config = dict(
    experts_per_token=1,
    activation='geglu',
    routed_scale=7.64,
    norm='rmsnorm',
    attn_scale=0.125,
    parallel_block=False,
    init_std_down=0.00356,
    beta1=0.9,
    warmup_steps=240,
    train_tokens=348900000,
)
Below are experts of layer 6 (counted from 0) of a mixture-of-experts language model. Rows are named router (the router's row for the expert), gate (a neuron's input weights, with its number), up (a neuron's input weights, with its number), down (a neuron's output weights, with its number) and show model dimensions 0-255. Each number is 500 + 40 x the weight over its row's rms, rounded and kept within 0 to 999. Numbers have three digits each.
After each expert's rows: "mostly gets" lists some tokens that are sent to it at least half of the time. This comes from a sample of Wikipedia text that the model never trained on.

# expert 2
router:475444461537482535494491563539539435521433459470500464483524433385476498523499537551461505487535513457473527442491403439479555470484471419507458512562520471509479546530501517462425571490511495493536494446528454502506535501486540439557507565554461527504471503546514532521462441472499445541471532451461491442511502507524495522510533464494561419507486460483570482546530474511445482458503419463523514575474462391503440471531537529556525465429474482510540490459472513410479526552439519436484537555442523519495510503542503466539499460557530524462525587466469487461434493468521517431515457468482525553473472512510469555467424484538473496476581434446573563462540413534563549534545493518516577490488554536467503525511459492515522494511479521474521486483528521451507581498415507
gate6:485502533470565521531464518547514415566476523548418506505505491457447459424445498534592472549483562452446521521447468543480505483479503450482500540433483451432492473536504512463588550484526492549493436506577476511548527574519505504503517501494511507424479471506493557537554467554607533509500499482522437462518552499486465530564461467474456547476542491416572520487443525511498569529481501512475470452576502426522466507465537502496495435474507477506542548570468544540612503479513521524500547489469461518505452534499545523457494479576589464480496472522578484414498470556524399501508479460532479455521491518513519486427499503538465488415567525460518491460527496561495474574476566546528545499500524468443522478578542570499542437502514479479490540514530471519480519492548534
up6:519464530520487496468509520420494605462520473467564514489500540537502518570473508446463554419582447532555570481520536458548487475516461523570478451585487476604489530461540471526457438523471556445475552493465555490466526436443517484503480551516492524554486486500492437511469575497415462541577525505448601504477476550498502483417536508472565469496462531561461421553544520485526486490516481548494515569450499530522498464504508572535567503510500521518480472453568476471463508526469467472500464481540510494516527469477436456556504505497455537490484495460398562539507519431511561442493486501514556576510511478511470480550488469460549561532454486501454490542523519429498535448524458432480531463477433519503504467402531435515486536463499489517478435473486525497476577543456523
down6:509481505474497472455505487539516541498535544495504500515510504525480470505543503503500519511513536489481491544413503504538473514472517481480516500507482489494507498510523482510505489513493509451500499524455501459504510513473515502500502514491518475501508497499484520498518116516540517541456508482504461497505510471503508514532533516513480478520514503451493513508500499538469519126455491482509524499491491463466494511526453503546466435520477509504485524517472515513497436470501506506456530500502502521521504504494488496504504517517495495534511503529530511507532498502501510471530492494487511490504496498495518483532491500530435467496474470474504510469536467513498487539490478498516493514481495504496497532529495519479488505520520477496490471507485519519503495502486491
mostly gets: " some", " most", " many", " different", " various", " \"S"

# expert 4
router:548534560468487469581508456422450455506481426489514477532433518516490496506425468501502457466538506556512519544475474509508508552514458501528468482447548507516496489379490562536479476554465502468482456563479483534502479447471537484441466480461505591514563491502555485506470587491489528444560487499491568543471504505481474557510451474465533498465562473419511486438485517462614504589615520503524495396487511536503540523499540501553505580514448531476517506483534452582523541533558528519485482487516451494537519431520522552446526468459484511446478480490479506511522502480513497576485510506519529530500538512488499470477552554475541525528532512548512537534550568442513459523554579443529519455510470436513464458446561444517484536470518531547427403506473459472560457402531490
gate0:511508460551468459448542525549490456421510492539478570500542527505490548558485457472449482566523495524474462495509512425520471429568523492580419447489490481550495523471466481503550476562464428451517497533467494431482548529469434568500518482431456542480481514511537414569474491573515452552515475520539441475496549510492502505518466479468516458510470509481550509562398506488406560527454519453550488458427558524451525569514524613497546518470478473493501479554526513447495564463515412439490533493537525527432476448509487388434497488556470506490470441528514498526501447452494531545545484556516441518516488532474509465528444523473450457455477420490428501468507485562456507445528519466527543500577462474500501419518462527521438517502467452488489471459517444517500524517490526
up0:549402427504431573547511450511577485558456503485551474518536439481458571544496536505507430453509482489522506431460506546482534436486450535497474415502443491420545516382493475465493474535428508513391461427527484478491478466516463494512522538575547561506510482483503482410506501489437494556508434503484527483482434553510513513471552485486485549479506476474430515485459523496475463501489474493544418496485486482510487492439486532484466538410532410554497484492531494460494513525481547416528520534487492557489568543536509548478523491462522504433441503504473491495384433421454489515513481496514558547580495503541535547472431548489532462451493497464507485466537542465494433470462522434430432494513499482497539544530476501526517451460503576557496505455475471483546527485514473
down0:586500500531549516514565474513519476541429429512485455537413604463520482468487510469503523488549498572466528537480480453550554481480478489517493498473526534540526571555503562518608565490468508486436514523530510458526483548508560457452459462533464480516465474523444468481517542464498473575533469421415553512512548505461551585470468521517593447493475554511541460533470510437501513522476499557451515465507520520451436520492513507524478427556524419513543521498490480502492524553501505507494415527527507498475456546469494462521562428504484449452485502547438515483561525487536484543519451495558437586450448525523547503483408530455485441560471536459526509500522529579546516525518514507468543443538518546558466540512512531535611500575541525501532504511557449526498486537560493
mostly gets: " inter", " sp", " per", " comp", " dis", " r"

# expert 14
router:502489501532522509477522530528461559514533540494445514475550555545430472515499494439498526483488424443487489478519520474448499451453487464425575477493477463502479542523483452498546498439568468526491613558527469489444476513518394572520547539466482487471487481518522525477506458441570517497436540506615462564489500493474561471490523443487567453526510486491510545555532455518442491521501423462458413547512496468496484498513479513500508465474544520490549540478529527449515370424534494560454436586424502525472468525463528482477462488482502501529524532521542498437462467515478462464500473432456462505437538463525560497449494523506442492467556521400505467537494509556506484528440486524527571529440480531480573523549442538496549458507529449434462507498539500491522455554426567
gate0:536475486580549499542492540499480570524450506539546510536498526592506512479481486531514413392467449460586418504526496418524500512534497499487503469505516525474519484596543537548565553491483499512484497512494460525513571473480463561443527496488504457506519435424547525536454526511578550536495509513482509461503530559520536581497466541539484507478500535448479479456486526511439532513508375598508490475500520545489535529522537506550464537521532518428455495555524483492433511418453489520552505516489527498532502513460541538537520490535430377520477511470558486463536501529474446506407445559479438507475495438501544534537606458452539483531420577517488504476483422520511551512497482490512476509440515480467496517517548519510448495503486557494538502486421468574519551549490482
up0:461457481430470524480443516521520507485439459493546468554523545456465477429464451500442515532520452482531487510518472529567476531542452550448566495435535509491453486477488454533501509524526532475511454463449536449507507589508625444529440517441526522424480512450493518523502517461505516474526465613533550530481415489453537467479572527412474473513496523440494537589494474458503501554477485553522521490526561531522473540465515445517467593424506557485509492439552505409534552496490532465511488513510486443532467493543514496508555514458513413483515471524377528471537531548477527522477480467423471413525523475531532539552506518518470485466522507477501474510525481532520397486461543497459538493497454497440504522508429523528493471500393453425548511446505495558497497545512535
down0:510540501519428470526429561492494425498491479508443506483515482486504556505503468488563487482479496497470470558521563549437547453494482473507460489531485517469453556459514445468461506548525478438440469440530469547581503502463492453500445466478506502491493555554567512509456425486429532476436552516568579539494551528573473504489504470513479486528533560562520483526505517517474497449549490585474466394540555497465504538493537490465394553517477523502446492586532492494539526485508533528513537568440513512505538465531463507473394430559489448476493501521469516525438510561461511552481479559481481565446481509515564460465419549543503495493489479478427562480517509524454522509542556462496559518528539516528529533594436540463469394537571530571439524483496458503488536481538529
mostly gets: " L;", " compared", " 21,", "in,", " York,", "ford,"

# expert 6
router:480456512522557543514486506553527499561550545514479512481494540522499483470555527536469493549525535479528488530553557546447510470489462524459479470460549480475547566509601491472458497470454476485442527490544446466549483510546498514491530545503554454541487498531509461549487484518512468627459535564539450414565520492409450525540484493513420418520523428517485536547470459436501504501439406490567506492561504521483599589371502483470503504500491501468501540486539474471513474504466488490488506434454531526492518524445542453477506510442537508627419594508481494448550449513531469466551532395607471496507439513621498497492532501558480533534489475488533486493505491486475564503482467525507514522461469524536521455522529473487534483505517514463520492531500509484467462530480533
gate0:447580437532512492498487540475507501493450459403433433548508546509456492458438459512547508470468480503497452497501505527513480433416511466492494464523454500463492502557497426512512433451501579505416461491503489556520425460542460576527505448465448493556496550457493546591481474510450463498468492494574489528507498432577477508501451537537489480548436445532485446532548590490444512537447454480501508486530538487527497551517509518531537548443438455515538564455564507491514501548489490508517524477532529598466517518511513523485507513452457464467534553557457400501503562481491525559513560524537536486544567508534492530513493534454444487469460494473426551512551523461467486454481492541533550495555463542518361505498453578528475441515513482484460420477508540496477447489535499
up0:505490470445521491555475525540487495512532507535532555538506472404537442497567467534400494511487574534533472473451576492489431514549415505471544568561512559532534473475573527550522508533513511425484554547509514497457523557526498486498488498498485441508472454485575464471519472522512570516581492495480517410491520565541452485511489501509530512512412485565449488512472532442550492469566477437523466535434496513433459539414488471473509530589463550468504427493506512503528564550479471508463552521458475514507535476445554542477493482490575519544498490509546473509469465471546461389466469576590540522463486455528532521465575463460503449553522451497482512508492419450521578464518492540446484486527501444483533423501519488480504440473527527520501576514479514458520558476483435
down0:514512531474467512431508468493533561486572471525520486522492520534501475514513511495490492482488474501492489467545502529483544514433482466471514488547541494525522471506538489477531474493541494385516440502524474508499542485532490529523515531543445487484504419460479514543458401444465465498543485473472487535540524471449555488512525461549488501521455512503470483542501495520471516220453467504528484500511521525482488514503462496557569529549460484491395516511464522517445484492529478476509488500473468554460487486494637510541459570500517488420432431506524490547516484569488456464584543425493464525522505520531498566530457501539450531475487503504573507483467420503491460448504444452549543545467501472463546463490494478523485441460565482440540487505444441476489465463542522
mostly gets: " based", " decided", " David", " also", " available", " Type:"

# expert 0
router:504455445511529523458475531539510522478472501500451519490506466440504467573507565526475524515535493479448422450439526405467462510524492484501467492469515503466518529511405576466520529489518470486452532440457459454545531550603550436550509514480508471419530516489493573484507467499553443458449475468459486462507588422514469447479485544577526495523480523476500506518486493552474472426481433476539467508496481496510507492553504507466490495535549440503477525522422531426470485413440476483484452466487433494475489524518485427515551552507508516456460530476503413470464526496511499453529476448521426433524494513533447481447610570538495514481469506467465499439476439550552540507505479515554574558522517539496494610503478479460616512531419500546537527536545517517450542544494550
gate0:459457582535552464530482482477494528474473502550513536455501499471521509482580441508587468530510534447461513554476530494489504469449512517595486422427513551534521497566429567511467501482459507550536535520523551472505496503495470476453497497451447529460465501474488506571558524528536479507516451570496450472532515512536507592568489455530451522550466489474507495457417569468517451507507523468514535491523494479470542514454553543434506460568506570485525494428485471468443480529539550562447523655535484455501490448546575537460490438516479438565504509523486499515528450469482528550446563502490573506485543506446510484474575463501431455518498536501447530502454531471522452458499495567538543583503458440524442527500532496461497506474598436494506462549541550509476508533560510
up0:490511509541528451487462493492598599476561549499516499491529540493518591497536462495461557448561489484520484497514559521562529443443497524486493624491449491500545442542535450504529521441534535487508521485453486521475544539548526547510461567559585528520438520448491482405416468472465469551530459461545437523465493499487529491555475474567495485508449581529493463515482466488502476510474464523458410455546489546517490503552464567518511481493488519495429476445461474541482467514589519505468463488554547413514435570540458536472542469547524454535496513464485534446438525435551548507490449581470492417405498513560549479499556526523460497466459461456542538490528502481479517502493541462453434543518537479466571511529521453514531528491510494501509527497526546416500544503457521
down0:488476471498431549550548468532510515457548494534472447526485461441404505444450588460526535483511505525551512484506481506530472499572495523415477486558534508564532331496497530440539441533444520549525466523532522540514498465503509566531476500489528466459560503553504500459426581539554491507395514508549523512509507520499480538489523483496552435544526447417507549542465499531430480526462526491525527490466538522478484473455543480474506529518531487526561443479479485485451564481412506507505547496508481513473510435511532562516516560487517496509470489466446469518469447556543517555437498521551437527538412522461479590448485504484560555500562583577541546517462541504530515520479456507509456520422506537498502554429457510443457542504507499461475453524465524451518503491487423
mostly gets: "==See", " also==", " law", " Racing", " France", "′"

# expert 10
router:537465454515524472478486539408509534533552536529504452508410594522469569573500471436511470491470497526488556508527581497487492540470478512502514541498505470507527490516554426568511573470496541505490514476449479507494545465519530501494501520572469528550478502487508508453518542456493506526540466505527514510575473530513522528527509427440440516469495502562457502512511384568512497476436467485506484544486483551439540485490546558481500480488574555579513485509625498516560449470480490534545502419526610489418483508502559532515470510390534483533525514627482518444511433500509502466527458457565504513494552521454449579505530446527500503458373520544469517481479468512488548486506467483501428503537523492532548498524459542517529503485584517496452524519501510516497487573532440
gate0:443498465537536507542591511458523449562488464559500469438446505488502495515524411528429513495468499523529522543458544488534562547564507475492531453466524500539567501513461490419457470503486487497464543422509441516469504552570460534531485472458524447502486506473412522474479498426504433505450513545443512454534467483506517450485476454476500539494475432461537547459491439562478496516511480534480568521534505612489519530426575530516471491483521472451510449533487486481403476471524527440566507452436509493529498571468537510547575533499519482462546517489514510503502521539422442435520479543533426469549481421516477425522578557482541530533477456441496466518489489508469475554441448416494525532460518498487553483467443530390590567477514533472494464507482515535491549498493534
up0:544501578437488513546494509537444585534511504525476469471497469464476460499453552545542529526478522499552613469550485463548569510408558546426499474526444491407529458560499440515535502475527423520512508531525518476512529539465480544453462567493501512555458519439470503482507407501552464487581523485494506448512554544530464460419549513485516455514561491507490521464553558436474510551563531532496477503526493439643537476513489441467429504437529467531503533487474443529536543590508492519496434501499528460511446519510530511406471456542496542561559462519481513484530495447479500479519484476427460458433488567451541512484444471493533446497465502545436482562497480518433485505511530472474476503461512426503516503553478489540488451511405531516514480496526480457458458519523497
down0:481507426482501453453537532457526495556538482493543509525511566427447494496526547505538557453548459555484504508426576535399567522481425495514522518543529507468544509494522520462509521511473470445499468535480496507486452450482493481447478479551483511475510512499454594513437507457468481440502494475472505533507501532477529466572491566480549459517524485441461518489449496588420599438535502536509499502554499555492554503437460537469570584519428533581371489561443492518526521548493492495518531431500514555469503379461514490465517518524540492589511527543532516446516492501490491517482475474485555497516495505554508443441558516501561538524511491573516545518474499447480526536429526579541530573504474440519464532486492456529455504548485402521487547560456523532492476530490470
mostly gets: " After", " following", "After", " There", "Personal", "ating"

# expert 5
router:477492478575434465474494478468454592547518506491531602489454486495487512602426469500489518441544463501534468481473505560473495489485506449540505515559483511521474393511502483587534490526512508520493488550539503492530444466559526491441524468556461476550533587530478469492491542473474471559503615465499511457496524474487525412545475479524448482464505534524537490381480512397500469549573463489508524463500466457419462509559465550524412474546507520584505548481526540524457497479478508453534542469580486499524492530489526539553558541514462490452477494502491518487492498474454525444526516455499629497509504404507515462479519491443522439490461475432560487443446503484483515483537459503460506504433471527487555518498517521562483510473440478478487454586479519469470515554450446
gate0:488517568508518448527524466529539496473510539477510434556508492517497460456544486540535536554538480509533470525496465527454507498504515482511435459558433451516486539420526497456523511572489512484517474444517506499512544486539458544430501515450536492533385533564539482445510451510504545534497565519506513458504390500514555483514533539576536536534496470517467527471495465467508487513456451449507534450460479531437470571511492489507381558550533451526476508497504519525515519462544525501509535526487496541421515488502605548538464510560497477441503461505531480491457551474529530474538391478504504561489542528460449427471469472534501448442555520463521495481545487605574433582424493578552447567553451558503538544455481538528593486477473553484554536523496510508498554506556533
up0:447457539422518408489487557463502531547483553545470514470505526526522500489497496497566568541550570506507540566496504527509550466484548509488581514505506436499502519444493530479421531569551570458459510511479504419519562484527514473521550476465524545461421523546557499483477436525502523489485425551439447517515496484475536525491516463563546456445552496458534517479484512512483460560405535512511503524502468500538508522545488538508445439553517510462485430523475537517545518531527471466505522449464489486397552509530486539482472558446514502473467437472507500520492575510500484440557507499581453541578479544453522587483482466560513568497465451510503487487527470539508476548497503532585541587448477599550483497432501550481520534531504550615487534526499599510479511490520564
down0:526475528568543479540522524537499475476531470522499489493536461529436522462462547534534498517525524481507490418483530493507509487500511534574490559525526467518588503512460495459580544486433494522480463466528531572547455545484522472537484559488532536535508566544538493454438645513498522462456575474487506448411507515499450522507489544470543474506568504502427492490494444425473477700604460517554478517500473530497536468538572448463545596458519542510552491568461480543530523543487443473532523480463549466569523504541529486507459460545507519422499477536465554489429473509574505516494495507496497450483496516464439494456464516537467526474473514530445520551447533482485560561509477473507455463506528567537460471521523530473435523476470512488507546464493484461490489497470562
mostly gets: " song", " album", " career", " species", " Votes", " role"

# expert 3
router:445420438564562551536459518465564577525523471508474570547507490500455491516533536519510470536580541486457476416520495506455491493507431561496531531444541503471471531474475543506538493506530487511532567535530495521509510496596502431546489385529524458501507560557492452491529511502485487483433532550523443488444402572509463493512558527490485487551463567500559530522531465499449464445425524436442521497498621476513463495506442523526497486370544524528489484521494574558561467500525480472478545491452431518501510521505527485555414514523476479435570556491509521466459544509529465442520502476518490490467448502473429464457463407559485472558496456438537493492537431532527541467507521539561483522517583527474504468504488509473479503471493486471565526491503522502475488546537486
gate6:487516524515455482520540476491428502435541496471495492479536443541501548561544489476525521465428521533487495522543465475552517424522529499503465427506435482498501525423470534575474461425491493484413499494484511502522432570479532483547550517477544459443508480449572513538470474495549469482487538501484525488443514498478531459519489523433511528547494463477474529583539494490491485424474516498565482503526498514460501493452480480544490386532568477551547508493442570513478491489479539438505499539493536570515494615583500478541432478502474521494535491511508475504417452506465566493503509471497474432478423580495493516420513497558479494471520453564416502465558503452475493512456505411468633536479497494485622530494544496542525506540446534510397487488479503544512496531556439
up6:424552554509472559504619498550542548521504465462544492479508506551481481550555507553522539591478493468561548478500464517528487484498484532502519482590546456492480550496529556513460436513525523516517520510507524487516472483508487442587566483505525515451539475463567468572543533491493473515506571526469486434447502445463537443467483511558595506473530551512517537497477412509438455482490501571486465517484480514457454518509505529522426487495515499471502481435537567529456460532492525509527543552545513531589523394451440439469429433454501578494542570511517481469475526530592495476512460427512561404448492472539453540511522399468509481478505519468477477452502531519536474480475468560462540540451592490544504472483484518491518473544515548511475486495518516538561500586525497
down6:538485549516470485460456523562522560454513512497521481445477511534456531469526477536476511459482484470494541485514495494483495493511513539493494500515452499540491433550523487529490539533551491600491484421539416534560538464462405471508495487542492489482560523477536507512499544449501461540556459533462494547554525456529529546494461504487516478532471500517543486455521527527565558631502574459537569468540409471524564462520502535551450573431495510569641485563570429433479495487506564539427468380527470466454504472532526526499518596477511606462465471461537504451544548469509483462517523513486546477505484472528573474452471457524496511540516506500477468463480412524486491465470545494542517423487452526497449476512527477461445464462473491520520522541454521496487529540441542
mostly gets: " late", " early", " during", " Italian", " He", " German"

# expert 13
router:427470490513542531479467515517488532522478557497495503533442555459457478572509493518535520485524566472528437551487622501499531497444517525485633543556517478494451461502511444487497552500525489531476473498495514506493539523540460492531537496432524440480473513507521556502502528537574437515474441501570446554534583523387454478494553518520490489486461551580502506507493492498468460497474536460455505511506377526449547514481498443501503513509516391480447527476511544483557439625481514506490511463543420494479488490441519415504455511501519473462533526469505453481491443543513507519543462450507490531494472536479485462522629408591483479550516488559530474501436519500498474525477448519491571537496508513448516545518568481530525542493520457434560525504477490567523453515501543
gate0:484460486548516479478470462523361540455538528564487512546517435507519468481460454522509533554436508537442492469627491404475541488481512462454452432452522458523522437483451445528501511495570461465446442514578517481472518489500505471482528436499449504448481537454527482449432492559486509505447466498518543474462451482452500449529506495521450455494459534509498510449510438510559500468469479541537465507483587438470468505425461558492550524471564513543507500458523545455475547478483448579440399515484494468506535549449478451422446425502546522536516553568504533539465487499505489528525519506441506470398520468449510528476535426545500566554519480524510489559550508419508541507533465490511536469497495484491546559442502499551441421487483496486474500518489573530504483529490477
up0:449450505472548528440372481490517499507504509494556510504533508422453470482527529507534474562454495491538539464525544481546526548444538478574432447486518548494583499537455499545472594444471479486422485447491538461511567435488533518430542504505484510479488474525522458491544505565491475496444534468516510464536522507404432459453496490523474507461434485473468514516544451477549531480483534453536396437501550451483549559545484515545540535450439498538494569447420486538468514485536492446472485533505532536509494427482430463496533506497525500482443481529483532627447446495577521472585468503467494508491524440490544542505550450512550487555537507487463501478526518503513554530496562454457449556501463495451485492499529466456435434520521552512556561411521530492487458514518472
down0:601473541496505529562476537596484479461519483506453487488551491544499492448483399458490504412446454532528491472484527521496534470532493541518549485560502505535413523518539419534482521473585484631530489510444530495471550523569508478508525508460477492556486464540495471419438521503529455516545530509562481556536515514560481538515517491464469501486490579483520543480426534534526506663460513521482509556468548496529457463478480476506520508566446491486594521480485546568532542526486506457519553488464575472519517520499486466546512506504495491472461474544482475462496511528458487487470433531486502509464542484538520498389452453478462450515476413485521519464535472469523537514505490519408531478507547531492442444544568478394500477574499521502475530546540514485553552469546520
mostly gets: " but", " then", " even", " ====", " Primary", " longer"

# expert 12
router:490459509516479514497457441554569532563565610522472586480542545475536485445459557507544550606438488428509462512583490511551601437552537510468506549502424507480527529509568563461510505477498400547576495550456484470524531518560505484506525520417499451482482499430469569464507464556527474508465384476495524483557559475484465511537548449511567483535473518472513496467498523514433473475474496537468530536474438518526489455483483488466361485513523568494495503496497486559504500546578523476507517473461489531464497535504502528537505507473484465517507489471474491536479503508548445478466465587445473465536507557430443484515518479523425465499426563516460457463440507558492484507476488485471400478474570462492453468508478512497528484551504529517486482496513553539485518503513546
gate0:459537536521497451498480507561498447462481507478497510568574519501548492524589507535435406477510511568470517409514479454467526519444545481527513474476473476501541433541554510498431480460480494469476451516551462542439464501466476514508573517476497542454531508521532460504519473521426528525474500459474506463550540514535460427535449466481480498540529531483480471524424422452624491518501527518478483540473560441473487453504492515464426468456486493505451526428457432474472439526495541535534464466439496447462478513445420472355521526465469524473529572504483531468555523544529478474488505505526444446466513484561544419558472552576489487555529472481449517493438562526477475457514480499459483535592509481517510490495446497524463433475482582514518480444470522483578429474497485
up0:479468439438503538500567509580446500521487499544467523512549526466483446506581489540450525455461512532566478413528508559588526487546493518533547419482490487478525531457512458462516538479454540511426537438596493504445544479514489480573490489538439522526457530465448542479494464554439525478554520527471485429486504529508502523438572547462550487433593490521491566546485504525483534418479495526530526493506518511507432502461525504501463516472501578477462488603504490479497438526494551448479471510486476514485482480453500520570508514490498531568486475530497498535484478435469484433465522557459484545509419510486533494446488373467479528518480502476461549492422464482565557499469515578519456529529540429444535525513507497522440513514548468529553394520454434473444569462491489
down0:458639488420509458504543506451522476543476514503414557539460475528453502500462432500580470547508509440458461470598487473472593490545452498536497475491467478501543433537504526503468518553524560420556484471436503533497504554472492423473509540458467471561467479561500544448522630546545494499480462511473512496463508501460521494451484528521498528518445506523400444487519464468481515606526460507478508444523529495570566464532511566434494538533458522514510411463539484494503490501466503543564436526525507478485521460579474492465444537465521442523451523485463564491491435520546480495486467474453493507563502514494526533443483525569458530539492437446517488500417464434471489508517478452538496528549507456550502492491502513519520489528480462477413505540470539488541513549576524
mostly gets: ".\"", " '", " As", " It", " Stadium", " Athletic"

# expert 9
router:516484523501467531500498538530495480500442526520495516494534539471546563450537557529471601537501490469513488492519530530393519476489571443484440420553542471485435543495552563505463483503543507505515463455500469468536533533457470491541539559522369478431467445439479528502523441520554456549465524513545508520466513434468506501491553512541487537508448558464533551591512518594479535537493591482441556493511564454501501480458520526529517494448537465465526527531482517513482474530437468524482527424528512502529499499513477460556514529535546478504554424360534503508463527554525518458481481488510533436452487495456506533487524505366497432503535482481499481445551447571573379488486563495484506511473502519443525531537481520489486534539497448489586508481529507505466496529506532
gate6:533473596480452483525391440470481492516490503508520448584466558481506600573521540476537501477507459462496515501487484499541507499568523525482460469560523468551503405502501504450468538484498470461563454482457501430506465563565528552472419516555476575516514505542410537518399504516543510531548445448469514496556511456508474506538532530552482539528546521530516528534501543510534521516515488482525468515488488582514400415573514428467462497486521532487512437552568537436507531462559524464542472509491535515456492483478485491475434467447560517491504474504445404457519499509473469441475451484445528493511470480510489493468488470588565515480486617455467504535525442414453505459489472471484502447473501515481512433551537538549586544464502482511489465541505488501511488556514541
up6:460401472498520484497555564508510494508481493472543469436529460497518480480497516435568481461519495555542487468604510504513445540489429491587443452526434467543499496541539518493495403492494518477457496523463497579549551461461437448508503458480479440448537507533545491523570461513486457523476590500486516530566454481513483492538527505481497516464514477440485444444488494423523583454496481520522477508460584517509481504547527531491519455501483503468499490465491440537551497575465565548512556510426416562479509438496442461532541500469493552458436474443434478447572534482456538496497604528546495475525528501504446462555529570494605520522517537458475426523400515593514486489561509482498492523544561494494513588483487500526535462478536511536480485531525468537492514478480449
down6:567563554517494504491483474532513504460499483513505509459492560501508545507531492598532499466505448501525531474466453592442492467565520486504483434536476513511469479542458461510473545531600497541509530535493487495486554469546513519481504564464515529467520552514430520502430398549655505531510529463460469494538501507511563554516508482508524488516497480504531498568503483499482470263528510465476506494507514460550470512446499485565470459529438494521509468460436473477515514502567490528497516455515536442503492498494372491531526519511532498524521507553439493495460509561461516456451480516442484559435426539528502479534461436538495461467496475445500495466496414528449502507481468453453464490500515514544518535490551564538481521464483543482486478595516532519428503510506519
mostly gets: " made", " held", " Website:", " small", " appointed", "==C"

# expert 15
router:489578523454480467573488427524387473508486530554554485503503497538475494549493525436509566435527496521487549463488506474500457504513498468500564453454498530523559490472525535526534524500510510521490481553419518484439499534396522542501454524459564501568505450429536527451472548572515550498537503499519534470566408515533503513490493567488530622472530469545470501552533499543509467515508498501516479488499533577529517466574398506500487505502463473434473497478487446490519470511586502499475487563516544454489465481446539482467501422490556518621512476517560465542528481415525489533458580576455466450544538477461487436524528522493525571488511475482468591511460511502468514539499512468500475479484482491519485516467445449494446478501492631473555526490446512417489513452524501
gate0:485473543522490475435548502465494462529572535478468454528467489548536480460456533464536452495471472475517439520567467508453517474509551455513468433571458506563534465436483524513545482492484484524478579501511541577497486482525558514533483416483459513523580594507491406556471448521534466465521525462517526563508532535431512500532494523479616515519488502553470499453504467441518531515498428530522493459514464457479613507464517446488467482478455496486529564490528503549449444512521459453571566523565475559485492483483518449474437511517424448534495462494540498519513526423519567521452393376414561503527490545476491450522440523437468490473453496499558515510480458503466463480504505510499512442470453399532503517493485519516537567490460460473463454512537521482510447458553484
up0:512572508461443528463491459472518540524479524530508565571468475477552513540527571468543546456483435515550556494501501521508519529472436502542589525474412520515590530505545525499514577460504483441487538476507529515528538519508523448492506494492511495563494452512473506466489580436497462580517557560510530565542564446498554466484567543503504470518490519426537493487506496454454471499557516486489436454539607550503534542504555546500494439468476477492496513429472547394446507549530477508515537550476443526494484481482530540506515510499478521521564509491468464533569499542434513464463537479500583477433474508489558544444537538576505429497397451494518507446498467496508497589467453469477381457578477483518514521546514477531494503520474495457467459493413446567464507472506463
down0:549494469489529475424495565453501581534566495487490521500523524528483522483474540389523485486494453539495505508487434547462506519440421558514538539454459457573494424455477454495518519476489474612456516464459538466505480494458494501488531478511538456453472492485532440498510459400482506506492553514576438540513560504442514474487462543526455546564472526435482478556476526475478553421580563462466460455555483520508488425510411540503523457494507447489546521446497568492506458471495500533511405550536541438473499552536561489477472566469457403509488463440543412495492570505497459449544569596503464482540544495540540493466499531571476445504494530490516517496524509498535515456467497485491449485532484525485453488571524498438488577484517533446568562519477522516499488499481516
mostly gets: "uck", "ör", " Mill", "ó", " Buck", "heim"

# expert 11
router:513525532417510498499532531522533451511458519543480452510503481547460484535513461531486493595518450474507519507445537521547439531553578517492498526467464463543454537494547440503514495553564465464472495451528526488510569433450507516544516522480519478506506468578509454514497492482509497541485536496438527561507480468480525430474581448433498439474527504435509495515518524466481486444500473508471540502503496626505479525514487542533552519501514418455500491524600473434476545460509452496461504525420530516514502495538546523529489524480522462457438428478558482559502570512535512487519532575496540531475534564478485480505375483497533488525476484493532458489532688487515480415529477502453534482565364531523513491477489475478469548464531434468445529441466478499547472447509505
gate0:461417579554468520494514534574405459504412488477476490501540510564526441494418581524482552515534491503543474481498489508483494500478550558478464446507503442515504471399510415509555530569584454498492464437559506521482488427511448500461523459533471444533511508465578472510438487482489463444507482530533499585449507555533423497555491504447442432522459462502492496535505433469513476490568509492584499496490443459490540525502486516495522506490511487559478484493511578500460499460557539515526513486487513447489443499530535475478477438431471461541464543483459491550510459419538438508468480456529476513607511508552545474458505544483585486446474507510490443446447490499487543521460545500500580552501490508531483548507450455487511512511470518548529522550399511527515612461530493
up0:499520484535506526518523404515423549515504469563531557485454498524469491475492501554508512495469478557509517410557600487488435497402460539457538506527481583557531535534528539480526494481399492528514423475468481465472539477497501536599497498497471514460563525522435545509510544558508525514524492436525508437481484517489539504466448574510506489446459495474497496445551506459513476567443553499519557459440535509481466506516554524424422579483477494474469496455483521505416441455526443508485448540538474489503448479454499477521532541455472578460535504507452462498488495580502490420527595499518525511535500443548541448566460484501401497477580471491494468524512464506442460500543556485496568484461531482436538453416489517471501548518514485466572472531551533532525572495532477
down0:567434525466519478544516493520497486479502436560467496429419512490482455515507577517465445466499540499465511502476507421457447542432505526573508418467555502547539523521539570502549528514488444530427524459516493542425548532457518480491527480561540518465496468577521512555532505519527475422568484558544497525460484590471538492505462473489533509523496478503449494558479482510483494374513510458505460501515453491549489460441577464517456457468473482560474499516483475479519524475475502431493463493502488502553491539493482585513410453545480572594543492458481552525474485464587488451500437549603542514518516470474524482525483468514452425513526538446533429470479451480524527545399506443478524490451432553528570431488555509476494519478507477463525462504500466473505521547476432
mostly gets: "8", "9", "6", " 2004", "4", "7"